From a checkpoint of a small mixture-of-experts model trained on Wikipedia: vocabulary 2048, a variant of Muon for the experts.
Below are experts of layer 5 (counted from 0) of a mixture-of-experts language model. Rows are named router (the router's row for the expert), up (a neuron's input weights, with its number) and show model dimensions 0-191. Each number is 50 + 15 x the weight over its row's rms, rounded and kept within 0 to 99.
After each expert's rows: "gets" lists some tokens that make up at least twice as much of what it gets as of all text. This comes from a sample of Wikipedia text that the model never trained on. Tokens count by the router's weight.

# expert 22
router:65 40 55 26 61 36 47 34 54 32 39 69 33 58 52 37 53 74 75 47 34 38 29 48 52 34 66 45 52 60 52 52 54 67 47 62 64 65 52 49 61 56 38 60 25 22 38 36 74 57 59 67 60 35 30 82 63 49 62 64 56 30 45 53 44 39 63 26 36 54 40 47 66 54 11 52 51 46 40 49 68 94 46 33 37 25 56 58 49 49 68 58 59 61 18 75 66 42 58 24 37 32 36 72 31 66 54 26 28 47 66 42 50 27 35 79 56 37 37 42 52 57 33 45 86 29 70 44 55 46 36 45 65 53 47 62 58 48 37 47 42 41 63 43 76 26 69 72 55 48 74 51 54 35 63 53 36 53 76 53 49 46 39 35 55 03 45 28 74 63 28 69 41 36 56 68 53 47 33 35 49 68 56 53 78 51 48 61 34 30 59 36
up1:51 39 79 81 54 44 32 57 59 88 26 50 62 53 69 60 29 49 46 60 66 30 69 45 41 85 27 64 17 33 63 40 73 45 51 55 63 65 38 52 45 31 44 49 65 83 24 47 65 56 42 55 22 57 44 68 39 45 23 47 58 38 47 59 59 59 43 54 60 65 67 48 53 45 45 47 69 48 56 31 40 47 55 50 63 50 48 47 33 51 16 34 39 24 53 50 40 54 44 37 36 30 34 53 41 60 49 38 15 73 43 34 67 74 40 39 40 42 73 42 53 37 49 68 34 69 64 52 56 50 37 53 57 55 54 50 74 53 53 55 43 78 39 62 41 82 45 44 49 40 28 73 34 42 54 45 57 03 61 56 70 56 58 52 58 30 70 38 43 27 53 28 57 62 58 36 69 72 54 80 55 23 86 50 37 29 41 61 32 39 41 65
gets: " the", " a", " The", " his", "The", " an"

# expert 3
router:72 18 76 53 76 41 55 35 31 48 36 64 33 57 50 37 46 38 43 54 55 27 72 32 53 50 55 33 57 66 45 45 27 79 16 61 49 74 42 48 59 40 37 61 46 54 20 09 44 64 14 68 59 57 29 34 64 22 35 65 24 60 54 39 30 20 45 53 38 60 56 65 54 39 41 67 50 27 51 69 43 24 71 50 47 38 40 60 48 62 66 41 39 48 68 53 56 38 65 55 56 52 37 53 32 51 53 62 42 59 51 32 32 30 58 70 70 36 53 53 51 18 57 53 68 58 77 56 52 27 57 47 69 69 53 56 52 09 49 36 62 38 29 57 40 20 39 65 34 47 57 67 62 46 51 69 55 21 41 37 60 33 53 56 68 42 35 34 61 68 38 27 43 39 59 67 49 44 39 59 39 54 67 45 52 55 82 65 34 63 65 79
up2:33 19 28 80 64 47 00 46 36 38 63 41 51 42 74 57 83 50 51 45 46 60 71 56 81 53 52 37 70 76 44 55 42 56 47 47 71 41 34 50 74 62 47 42 43 39 74 38 38 32 50 58 46 49 25 51 45 41 46 31 57 42 32 46 69 37 31 62 67 49 47 55 65 36 32 37 57 26 28 46 65 54 60 69 43 47 37 34 67 64 51 45 55 51 79 54 32 46 57 71 45 62 66 37 38 60 42 55 99 37 49 28 49 62 35 45 66 38 19 50 75 43 62 21 63 45 49 42 69 51 50 37 44 44 67 56 62 78 54 41 48 49 46 50 63 42 54 93 64 47 62 56 29 51 47 77 52 72 47 60 71 48 38 40 47 68 72 40 50 56 55 23 75 33 45 70 43 35 56 33 46 72 66 21 58 66 51 37 70 56 35 54
gets: "ur", "u", "g", "in", "an", "min"

# expert 5
router:64 43 63 30 63 57 50 58 49 43 48 48 35 63 63 46 54 59 47 35 60 61 24 33 48 58 55 46 55 49 43 45 28 60 09 47 53 53 54 39 64 48 30 57 41 34 41 14 50 60 68 91 20 46 37 52 43 46 39 61 53 36 36 13 53 23 36 41 32 69 63 58 48 85 29 66 56 24 71 76 52 36 38 62 47 44 61 37 47 55 66 57 35 31 32 23 61 66 59 50 48 36 37 56 57 60 70 41 35 51 53 34 33 33 59 86 89 37 77 52 74 70 56 50 41 51 40 55 74 35 52 54 50 74 41 48 76 56 34 44 43 44 13 59 59 53 18 70 40 57 53 49 62 47 64 57 68 24 36 53 52 49 45 54 57 22 52 51 44 54 31 50 45 33 31 58 45 35 62 50 49 61 72 51 79 37 64 41 19 19 58 54
up9:78 47 56 80 73 44 47 63 68 61 06 51 64 69 44 13 48 54 61 47 42 61 43 53 73 39 13 51 56 41 45 45 46 49 32 47 56 47 46 33 27 61 66 48 49 52 38 49 72 63 43 35 65 75 28 88 62 49 59 62 39 38 37 70 42 45 45 56 45 58 53 48 33 49 52 73 29 35 41 31 59 59 69 61 16 45 48 80 46 57 27 73 38 73 41 62 71 28 55 38 57 25 56 61 55 55 60 33 42 80 35 44 42 59 25 41 37 33 60 73 75 41 39 57 49 53 54 67 81 57 73 65 65 66 42 94 61 38 65 59 50 42 36 37 56 49 57 80 49 55 47 46 55 67 55 49 19 65 46 42 49 35 25 33 51 74 57 49 44 55 53 38 39 68 32 39 51 33 46 68 45 50 68 43 29 44 27 39 66 54 70 49
gets: "e", "a", "i", "o", "ia", "ie"

# expert 15
router:59 33 52 33 50 34 66 45 58 44 52 61 26 45 50 25 61 51 63 26 40 44 50 40 74 43 27 42 53 54 59 47 42 64 29 33 66 53 57 46 51 46 40 46 39 22 24 61 44 59 40 77 52 29 56 22 40 55 54 88 71 58 41 70 28 27 38 43 31 58 36 63 83 50 30 76 51 46 49 57 44 72 30 23 40 64 79 29 51 59 36 67 55 47 36 48 53 63 61 32 38 72 48 68 44 47 62 31 39 37 55 54 33 63 50 76 68 11 75 43 58 59 31 57 50 33 51 43 32 41 43 45 38 76 40 61 70 33 53 17 52 45 25 16 63 58 50 47 48 54 46 56 59 48 57 63 50 40 77 45 48 31 41 62 36 50 25 23 34 57 32 64 50 41 38 75 38 51 26 65 42 81 77 55 37 20 64 45 64 49 33 52
up4:34 59 56 42 59 30 54 48 31 53 49 51 21 61 31 69 56 76 60 52 49 38 47 47 54 36 63 60 50 80 28 30 51 34 48 27 46 36 45 48 48 50 45 71 53 48 60 31 56 38 72 39 24 53 34 23 55 58 68 32 54 34 51 66 48 48 39 26 29 32 26 60 27 30 52 48 48 38 46 74 22 38 94 51 46 30 08 68 46 40 56 63 49 53 18 45 28 50 51 27 59 29 62 61 42 50 50 33 32 37 57 68 47 71 74 68 55 26 45 33 67 64 35 98 36 30 31 68 29 50 45 48 43 13 51 40 67 61 50 42 59 28 55 49 74 43 57 53 45 57 28 57 44 41 31 46 65 52 53 37 32 53 43 63 54 69 56 47 54 64 56 68 61 67 49 23 86 60 52 60 61 29 34 39 49 53 56 48 52 45 70 64
gets: "S", "A", "E", "I", "R", " S"

# expert 4
router:57 50 64 34 73 37 49 41 42 39 34 66 48 34 32 38 52 65 64 44 31 23 29 39 37 62 59 45 35 66 53 50 51 57 29 66 34 74 40 42 75 55 48 50 45 42 54 15 68 49 19 68 15 34 34 37 63 30 56 52 56 52 39 63 53 41 67 26 41 65 30 61 51 50 71 47 70 24 14 61 15 57 23 46 48 57 52 44 55 41 41 63 42 35 35 44 69 53 62 42 55 51 48 58 44 61 40 16 56 46 49 37 56 37 40 67 64 53 88 32 37 58 38 29 28 41 49 40 77 43 37 52 41 47 49 59 68 69 56 39 62 46 62 44 54 64 17 41 60 60 73 71 74 52 57 37 81 43 67 49 68 48 49 52 74 15 62 38 47 60 27 29 54 43 46 55 24 37 36 59 66 70 75 66 38 42 76 49 66 69 70 54
up0:33 52 58 58 52 47 32 50 75 36 56 75 45 66 49 40 34 67 55 49 46 71 35 72 30 63 50 79 56 46 51 30 59 38 55 53 67 68 72 51 46 39 60 55 67 51 74 49 56 76 42 63 82 62 73 31 60 54 52 43 41 17 41 58 38 60 64 72 12 74 44 58 54 65 48 43 42 44 86 63 39 61 28 33 52 36 48 52 44 28 52 53 42 47 36 57 62 60 58 55 65 77 43 56 51 72 57 56 67 54 36 37 45 43 68 57 39 69 42 64 40 42 51 75 51 27 39 58 38 32 48 64 63 49 66 60 24 48 44 59 44 68 69 39 33 60 19 44 37 58 87 73 46 59 53 42 49 28 32 65 51 96 69 57 30 35 38 67 31 58 48 37 40 66 53 88 34 70 48 41 10 44 80 35 49 64 58 53 38 39 50 64
gets: "re", "t", "ic", "me", "pe", "ure"

# expert 26
router:50 45 58 39 61 40 50 43 52 27 40 63 44 50 66 53 46 38 78 51 38 48 34 42 49 26 78 44 50 49 46 52 47 67 32 63 52 52 49 43 60 67 29 58 28 25 36 72 64 63 28 68 65 39 39 71 58 49 62 75 59 31 34 39 48 31 62 36 48 65 57 44 53 55 37 65 57 43 71 90 54 65 52 42 35 53 36 48 51 70 71 52 63 44 24 63 58 44 58 34 23 06 25 65 50 74 60 20 31 42 67 18 48 94 32 57 61 31 32 50 40 56 28 56 95 36 62 56 54 40 36 47 32 67 52 54 61 43 57 46 41 59 63 56 50 26 61 61 42 53 72 54 67 34 57 29 43 41 67 58 57 41 38 21 55 32 42 23 62 65 49 61 46 50 60 60 47 47 37 76 46 67 68 53 56 54 13 63 43 30 82 54
up9:54 65 55 35 54 26 36 30 40 31 52 21 52 59 62 72 47 73 63 42 42 58 17 48 47 57 29 53 39 42 32 60 78 37 69 50 63 66 48 48 58 62 46 33 76 50 42 68 53 68 70 60 64 59 76 61 37 35 65 66 35 47 46 26 54 40 55 35 34 57 24 31 48 33 68 65 29 53 20 59 31 40 48 56 40 47 70 39 58 40 42 40 58 84 27 54 35 33 62 73 44 47 55 44 62 68 66 55 38 59 39 67 45 31 63 70 50 50 49 38 44 46 60 62 20 39 58 60 23 31 51 65 77 52 54 67 38 56 54 57 60 68 24 43 52 73 60 68 91 40 44 33 27 65 56 47 70 16 69 58 73 50 50 53 50 50 60 24 24 24 32 51 65 42 53 35 61 51 25 71 46 63 57 42 39 38 50 61 34 31 17 30
gets: " of", " in", " to", " for", " on", " at"

# expert 21
router:66 40 75 28 47 33 39 35 51 25 39 35 37 52 61 50 46 19 37 29 31 66 17 47 41 53 51 41 62 62 32 50 35 84 56 38 36 60 46 51 51 36 26 51 58 37 57 52 45 60 38 64 49 54 28 54 74 19 38 80 44 35 37 39 37 22 40 43 39 71 52 31 38 83 45 82 61 27 67 33 53 37 22 52 38 57 62 52 61 42 73 62 79 22 59 71 61 42 54 37 40 56 44 47 12 41 54 86 51 41 51 38 47 77 42 76 68 41 49 32 44 56 57 52 27 32 42 48 41 38 32 55 36 45 54 60 77 36 61 46 53 58 51 41 63 56 37 70 30 42 60 66 50 37 49 44 28 49 85 45 67 45 50 66 64 50 36 27 43 75 60 55 57 37 25 64 50 68 63 47 50 63 80 45 58 40 21 49 51 40 46 40
up1:42 44 40 63 36 55 61 33 35 32 31 51 36 51 70 50 65 58 57 35 46 26 72 28 54 59 46 38 65 41 46 56 55 29 46 47 42 69 63 49 45 40 20 14 42 59 67 41 84 50 68 63 64 62 37 36 53 72 55 71 18 47 62 50 78 45 51 59 60 62 37 57 49 49 46 32 77 75 33 66 53 54 24 24 45 54 43 65 34 75 70 45 78 46 47 56 54 37 07 84 55 54 50 50 64 39 69 57 41 69 45 52 85 52 42 55 64 61 40 66 49 47 45 42 37 38 37 30 49 48 52 73 62 55 62 46 76 58 62 52 23 36 58 82 56 51 49 39 29 44 70 56 32 52 57 66 54 30 83 53 31 40 65 52 30 37 36 59 66 48 70 56 27 79 29 60 43 68 59 52 44 76 79 65 28 40 34 49 57 30 57 52
gets: "s", "z", "as", "os", "is", " As"

# expert 28
router:72 33 66 21 61 53 33 48 58 25 52 29 31 60 54 47 38 37 45 12 34 61 50 51 60 56 32 44 52 57 50 40 33 61 58 47 48 51 48 54 54 73 37 69 50 08 47 52 59 74 36 50 41 32 34 61 60 28 43 81 65 20 48 50 65 44 60 27 26 83 45 47 55 58 62 81 61 33 53 41 49 57 13 33 37 39 69 50 68 44 57 69 93 50 41 64 59 38 57 46 37 49 45 49 29 76 67 60 39 44 49 32 66 60 32 75 52 38 54 50 47 72 39 52 40 36 33 51 43 46 43 49 55 56 27 55 76 33 54 49 55 33 51 53 50 67 54 60 57 54 79 52 69 42 88 64 46 63 68 68 53 32 42 56 62 35 28 40 53 91 56 66 62 34 30 59 06 63 57 46 46 64 61 42 62 48 31 44 61 33 52 53
up5:40 61 72 44 71 59 56 44 50 48 67 62 43 44 28 43 47 55 59 75 70 45 46 84 29 22 68 23 57 57 37 46 53 58 64 82 63 46 56 77 70 73 50 40 47 38 26 57 69 59 74 33 46 56 30 42 67 76 33 46 60 70 59 60 32 62 50 31 45 22 22 67 65 16 56 61 46 19 68 32 59 47 53 62 64 57 45 93 61 55 54 40 58 74 44 76 45 69 50 57 40 63 34 42 25 50 51 37 31 61 70 57 32 53 76 65 37 45 35 69 60 59 48 38 61 39 49 35 44 64 61 65 49 18 50 61 69 62 49 70 50 47 72 26 59 38 67 47 41 44 63 66 75 25 59 45 32 36 53 61 24 43 66 50 13 51 57 32 57 56 62 45 40 63 48 55 43 40 42 41 52 43 22 42 43 71 77 52 45 34 46 55
gets: "s", "ers", "es", "ies", "ations", "ities"

# expert 8
router:67 07 86 36 48 45 42 50 45 45 43 73 41 61 49 41 58 68 41 30 54 64 69 54 59 31 59 50 67 61 35 36 57 73 51 57 76 68 56 56 62 46 39 63 21 26 47 25 50 56 51 58 61 59 52 63 60 45 55 53 45 54 46 45 33 29 17 20 21 75 45 52 36 72 53 58 48 59 29 56 45 78 49 37 58 36 53 47 64 70 46 50 61 48 33 30 57 53 65 43 43 52 39 61 07 63 47 66 49 59 54 24 53 52 50 66 63 52 65 30 38 39 21 46 42 22 67 48 22 48 29 49 27 58 27 55 56 22 51 23 42 45 32 66 66 15 80 57 55 47 60 55 45 49 49 60 59 41 62 41 54 57 62 60 59 38 49 50 68 42 26 48 40 32 36 66 34 18 39 34 64 70 53 51 58 28 76 51 55 11 72 52
up9:57 51 54 22 38 56 44 52 50 74 47 25 64 60 65 42 77 72 40 45 81 24 35 64 57 46 32 40 36 72 46 41 53 42 72 65 62 71 55 47 33 11 66 50 51 62 76 62 37 51 50 49 34 56 44 61 44 67 71 46 36 42 31 45 23 64 41 55 77 24 52 68 36 48 41 63 16 31 69 54 51 48 31 46 57 77 66 62 45 58 17 60 46 56 35 35 58 61 21 41 63 47 54 56 51 71 60 67 43 39 51 52 36 75 61 79 73 19 59 14 40 46 61 52 57 38 76 40 74 43 48 64 70 55 52 48 47 16 59 55 63 52 58 74 12 57 42 63 51 41 52 50 48 47 61 59 54 21 83 51 47 58 57 40 63 60 47 62 34 67 38 40 47 54 48 34 50 33 47 54 51 81 49 52 57 24 37 79 45 69 55 46
gets: "er", " A", " a", " 19", "our", " F"

# expert 31
router:72 16 53 47 52 54 54 50 59 46 61 26 43 61 51 47 45 80 81 36 30 42 15 28 53 40 61 36 32 38 65 39 40 70 33 63 59 42 48 39 68 68 45 55 52 37 42 62 53 74 46 46 73 52 42 76 83 30 84 74 58 37 33 40 25 56 71 34 41 64 60 37 40 49 57 44 55 35 63 58 52 97 42 36 47 56 42 56 55 55 61 67 72 24 36 48 64 36 62 52 43 48 39 71 30 65 61 50 46 38 43 46 45 56 36 42 66 33 55 23 60 43 38 40 86 22 46 54 56 33 47 47 45 77 55 62 55 38 42 48 36 43 56 44 49 42 40 65 35 57 54 60 38 58 57 43 69 48 73 49 00 47 35 44 58 26 51 38 74 52 42 61 57 45 42 68 38 28 31 65 45 50 65 44 77 56 45 65 41 22 87 61
up9:42 55 48 40 51 37 42 38 44 45 23 33 58 32 47 61 33 71 60 65 65 38 65 68 57 51 30 34 48 17 58 50 75 41 45 78 38 37 57 62 82 36 57 25 37 57 67 80 38 35 68 58 58 52 17 52 53 73 62 07 56 42 75 74 58 54 56 35 33 30 53 33 52 85 28 83 68 31 52 55 50 36 58 24 53 41 35 48 48 52 44 27 90 54 54 49 46 38 42 72 40 59 35 43 73 30 47 57 33 63 46 52 61 42 30 51 52 12 52 55 49 57 69 45 40 55 69 58 51 34 20 66 36 24 41 58 45 35 60 39 48 58 53 73 45 59 67 58 71 64 71 53 56 44 62 37 62 41 42 61 53 54 83 46 51 50 57 77 49 54 46 10 44 42 49 36 45 59 55 51 46 59 39 75 49 43 32 38 58 76 62 59
gets: " and", " was", " is", "ly", " be", " were"

# expert 29
router:37 27 50 62 58 55 55 43 62 39 28 70 56 53 38 55 55 62 62 36 55 52 73 17 25 48 76 27 26 67 58 45 44 69 36 56 65 41 24 35 65 50 44 30 50 47 42 59 52 51 85 69 81 58 59 59 46 46 36 59 45 59 46 61 67 36 28 31 34 49 53 66 41 51 17 67 63 36 48 55 39 46 50 52 28 63 39 72 79 36 50 54 89 48 45 38 40 43 75 33 41 59 36 52 10 50 57 40 41 53 48 27 40 56 39 40 72 53 80 42 56 50 52 47 40 07 79 63 33 32 31 59 36 48 60 66 56 41 51 44 54 52 69 29 60 40 41 56 46 73 54 63 40 48 51 39 68 16 50 53 90 67 58 76 57 35 61 51 51 56 58 44 49 42 36 53 20 40 51 71 51 45 65 85 26 65 51 55 68 59 74 47
up4:58 36 57 38 72 79 48 93 38 85 55 57 47 48 32 39 57 27 41 48 59 49 46 61 47 56 33 56 35 53 36 44 81 50 36 60 35 77 51 50 61 60 58 44 39 38 54 54 29 32 34 66 42 50 81 74 25 62 71 32 29 42 55 67 58 39 48 66 44 52 48 28 60 61 52 56 54 42 55 57 50 43 57 33 76 39 55 56 48 46 37 15 56 48 57 38 79 51 62 59 20 43 54 33 48 61 60 54 39 28 46 38 58 40 94 53 68 44 83 43 64 25 21 67 57 55 35 55 51 09 53 17 48 62 44 60 49 84 60 56 50 81 63 65 55 42 52 42 59 50 40 77 45 51 36 57 59 63 22 49 53 44 45 55 23 81 42 53 52 40 46 54 57 58 43 44 32 46 39 39 59 42 51 38 20 27 30 60 54 44 46 16
gets: "vi", "ver", "op", "ce", "ci", "duc"

# expert 2
router:55 27 66 31 63 50 42 49 58 30 47 46 49 48 61 37 49 71 39 43 41 60 47 63 51 40 43 39 65 61 63 40 58 71 42 58 54 43 41 45 73 52 33 60 40 52 33 45 25 66 32 66 34 53 47 56 61 64 48 82 39 19 51 21 60 34 71 23 38 70 51 59 50 67 62 51 66 34 63 45 54 69 88 40 36 64 48 67 49 38 54 68 94 47 63 47 54 58 73 49 49 57 31 60 51 74 62 36 51 44 46 13 34 66 70 34 61 43 77 30 85 35 36 25 51 56 76 53 66 52 37 52 63 65 55 61 69 38 62 28 53 29 31 73 76 66 39 74 55 43 56 60 56 38 70 57 55 42 40 56 31 42 38 60 61 19 45 37 82 78 38 41 35 51 63 43 50 57 63 88 62 50 67 28 36 52 42 61 54 50 21 59
up10:46 48 65 57 58 43 32 29 48 31 40 44 40 58 24 44 53 45 23 33 49 48 59 68 49 60 23 62 53 57 27 31 41 18 38 48 51 71 48 55 51 51 26 40 65 47 51 64 56 63 51 58 39 37 50 35 62 28 18 08 33 51 62 68 60 46 84 68 41 60 83 62 34 56 41 50 21 40 81 59 44 51 33 46 23 42 42 76 34 35 62 33 57 40 49 37 46 71 48 56 60 35 62 50 67 43 45 52 55 72 67 65 64 49 69 80 26 43 67 62 46 42 44 50 64 33 54 73 35 46 50 36 58 55 49 38 35 53 45 13 46 80 56 56 52 43 32 78 40 41 75 78 48 40 37 60 34 79 65 63 45 77 47 67 19 42 68 63 64 69 45 28 24 49 61 65 51 45 43 28 18 65 59 50 52 49 56 53 67 47 56 43
gets: "ed", "c", "ation", "ing", "ment", "ated"

# expert 11
router:72 22 66 58 39 21 47 43 51 45 35 62 20 37 64 20 55 40 43 32 38 76 33 46 45 65 42 32 60 63 71 48 55 76 25 37 57 45 48 41 46 51 17 59 60 45 33 49 53 57 21 49 67 63 59 26 58 49 72 87 37 40 47 36 23 34 81 33 34 62 56 37 42 53 55 72 44 50 26 70 38 39 57 28 45 61 58 61 49 47 52 55 67 27 66 52 51 72 73 58 55 59 53 50 32 49 41 60 49 59 67 34 41 25 59 41 53 39 37 44 78 47 53 38 60 37 26 49 54 18 56 54 25 46 56 54 66 54 48 52 83 54 21 44 37 59 37 74 39 44 52 71 53 47 46 20 60 50 65 43 47 68 53 26 30 51 44 32 68 61 50 12 48 19 60 44 39 24 52 47 47 71 67 55 36 35 62 79 42 26 56 40
up2:60 44 63 40 48 54 30 50 53 14 33 47 42 84 43 62 41 12 62 49 24 51 18 45 59 54 56 34 46 61 48 74 61 59 64 27 47 34 38 49 22 41 74 61 61 46 61 59 55 45 24 49 75 44 50 59 36 65 32 22 65 40 57 22 42 59 30 51 49 36 51 81 43 54 18 53 74 36 52 63 69 51 36 51 43 32 62 49 41 46 44 31 62 42 46 45 57 58 56 73 78 32 75 53 54 51 75 49 53 29 31 53 39 40 42 41 72 43 48 30 62 53 40 41 56 30 44 51 60 57 65 37 47 53 40 61 44 63 38 50 44 54 68 64 54 97 44 15 68 47 51 63 16 34 34 38 45 48 45 64 34 61 45 27 37 74 60 57 82 62 41 55 61 34 77 48 30 42 36 07 34 44 57 49 56 52 55 74 54 55 33 64
gets: "n", "en", "k", "an", "r", "on"

# expert 24
router:56 40 69 56 52 58 52 25 61 36 60 62 52 64 53 49 42 74 54 30 51 45 39 41 33 50 69 43 72 68 40 45 15 72 33 51 63 54 46 43 61 72 31 58 32 21 58 34 44 69 28 43 72 32 66 67 47 46 61 42 61 53 17 57 22 29 40 32 36 55 52 46 68 71 41 74 60 42 56 72 50 82 23 50 39 41 44 32 46 66 53 59 72 41 53 39 57 54 55 34 36 45 42 47 19 49 44 47 44 45 48 29 58 56 58 53 47 43 78 22 38 14 46 39 55 29 59 35 21 26 26 43 57 78 41 51 61 39 49 33 55 58 32 23 62 46 33 79 54 63 40 54 46 50 74 41 68 28 69 58 54 38 61 58 67 37 30 49 53 65 39 70 54 47 26 57 20 36 35 42 50 65 72 52 49 20 71 43 39 21 40 23
up12:29 42 59 23 32 62 89 60 47 54 35 57 89 38 37 58 70 69 62 63 29 49 40 59 28 65 37 62 50 53 48 60 79 23 43 56 27 40 54 53 49 67 37 38 31 20 62 58 60 45 44 52 58 69 70 24 68 73 64 27 49 48 20 38 53 54 59 58 19 37 42 60 90 46 41 25 70 35 20 69 42 36 45 40 33 31 38 65 47 54 75 24 44 31 40 65 60 54 54 32 39 64 37 50 47 64 60 21 05 50 60 33 59 48 41 51 43 46 46 61 46 73 36 38 40 26 46 51 59 48 50 52 64 39 55 63 39 34 23 53 60 40 47 51 41 38 48 58 51 48 54 72 45 63 24 84 47 64 39 67 46 46 19 66 36 44 36 50 37 76 23 37 52 49 55 54 47 58 37 49 65 43 57 59 50 62 67 56 42 49 58 76
gets: " 1", " 0", " 2", " 19", " 3", " 4"

# expert 19
router:78 48 63 63 50 36 58 26 70 30 45 73 31 61 46 58 54 29 65 29 29 51 67 32 49 60 52 37 43 77 64 53 40 75 42 47 51 47 52 64 51 89 37 59 24 44 57 62 53 57 49 40 48 46 57 51 51 39 61 56 49 62 07 44 24 08 46 07 41 54 37 36 57 60 47 82 75 50 40 70 50 64 46 61 54 55 58 46 73 54 52 55 78 42 52 59 55 54 52 41 18 36 42 62 25 52 55 54 46 44 66 17 65 53 32 49 46 51 49 26 38 47 19 53 71 34 60 43 49 21 23 25 36 70 55 52 66 40 37 27 51 52 41 53 48 56 42 63 30 54 43 65 68 15 76 62 56 39 47 80 38 51 48 48 48 40 21 62 42 77 40 54 55 41 45 55 40 38 13 57 33 56 54 59 58 34 59 55 56 42 30 38
up13:58 56 62 45 99 54 56 49 54 73 32 44 49 61 60 50 54 54 66 44 61 53 41 48 60 36 56 51 42 31 58 48 65 37 39 46 52 64 50 43 52 56 46 38 44 59 33 54 27 59 50 44 40 39 38 56 75 45 70 49 82 99 35 43 53 46 47 25 35 26 59 62 80 76 66 41 27 33 44 52 40 36 52 60 36 41 07 59 48 37 44 77 74 35 39 71 50 56 65 61 47 62 59 45 20 31 56 56 62 13 42 47 39 42 78 53 61 45 46 67 33 20 65 47 53 28 72 43 40 55 51 68 73 54 46 41 50 62 44 46 43 58 35 56 70 44 37 29 64 65 24 61 67 63 55 33 62 56 34 58 40 59 59 49 35 73 55 23 66 32 41 27 50 44 64 47 74 64 30 43 81 65 43 38 66 44 23 68 42 28 48 50
gets: " |", ".", ";", "5", "00", "–"

# expert 25
router:59 42 50 45 66 39 50 35 34 28 56 74 40 59 63 66 34 10 59 42 37 57 07 23 63 50 50 49 53 53 52 40 26 60 36 61 65 51 40 46 84 51 25 65 44 32 54 46 43 60 25 63 54 47 50 24 59 17 49 94 53 48 44 66 33 39 48 42 52 46 58 55 73 46 29 82 53 16 56 52 37 66 19 36 57 43 46 52 63 37 50 42 49 44 45 74 45 56 41 43 31 46 45 46 19 65 47 54 46 35 69 38 44 25 60 59 50 32 26 36 45 65 58 71 44 28 84 42 62 47 28 50 49 59 46 53 65 38 64 39 28 70 38 39 30 58 41 53 48 74 48 64 41 46 83 55 38 39 53 38 57 35 61 47 61 36 42 37 70 43 38 40 48 49 50 59 28 48 46 75 56 82 88 54 70 39 66 62 21 41 36 35
up4:33 43 21 54 41 59 45 53 50 82 56 35 43 22 71 45 63 73 60 56 42 80 37 34 74 39 40 69 43 53 52 48 64 42 46 20 69 85 64 57 70 36 54 70 55 50 28 29 76 40 38 58 58 48 48 28 19 16 56 61 31 68 55 57 13 40 76 38 43 59 50 60 53 68 22 36 73 74 48 89 48 43 51 19 59 64 38 59 52 35 57 40 31 50 65 59 57 43 76 50 39 48 53 39 54 69 48 42 43 60 55 55 52 50 62 55 42 68 50 43 51 36 33 68 62 63 50 53 45 62 42 45 55 57 57 28 42 54 75 39 69 72 36 48 63 17 59 40 56 73 54 59 50 18 77 57 43 32 62 76 73 32 36 59 49 40 48 52 74 54 53 23 47 35 67 48 29 54 45 38 26 65 53 37 70 38 52 55 41 63 58 28
gets: "\n", " |", "===", "==", ")", " =="

# expert 18
router:45 36 59 53 47 71 36 47 57 43 54 38 41 52 40 67 49 26 27 48 42 57 57 33 52 61 75 22 56 54 43 62 29 66 33 59 49 55 38 41 89 57 54 40 58 38 50 62 66 63 29 54 58 41 37 51 66 52 58 35 39 31 55 49 56 16 45 29 42 71 26 34 59 72 43 60 75 41 55 51 29 57 48 31 42 10 72 31 46 45 52 57 53 32 48 44 68 89 67 44 57 60 35 65 37 62 62 60 60 27 42 50 47 37 60 53 43 30 63 42 49 29 61 74 55 28 47 36 58 53 62 29 34 66 53 52 45 65 37 45 76 54 44 41 31 52 29 43 49 69 67 56 43 42 60 10 41 38 51 57 69 87 61 62 34 46 32 27 34 56 56 53 41 44 64 44 11 12 37 91 53 61 71 58 55 36 73 51 59 82 61 46
up4:35 37 76 57 48 50 55 34 42 70 51 55 61 56 39 43 37 47 81 52 39 63 37 66 31 63 55 45 40 52 17 63 63 70 31 66 89 39 44 34 37 43 21 47 62 73 57 29 44 56 63 48 54 70 38 53 53 34 33 42 54 45 47 55 52 59 69 52 57 58 30 51 50 42 48 28 34 46 31 56 72 39 55 30 56 53 58 32 31 72 35 38 25 44 46 71 67 46 48 40 24 52 56 61 67 50 66 66 09 40 83 35 43 24 61 49 21 56 72 48 39 48 38 50 76 85 26 68 47 27 65 56 28 32 52 15 67 59 34 26 51 42 60 54 42 49 30 48 57 45 35 59 65 52 52 39 61 49 42 60 59 33 62 21 36 52 96 45 60 47 30 66 47 59 80 80 27 44 44 52 62 51 58 49 50 36 60 32 48 46 50 27
gets: "li", "ri", "lo", "ro", "ir", "hi"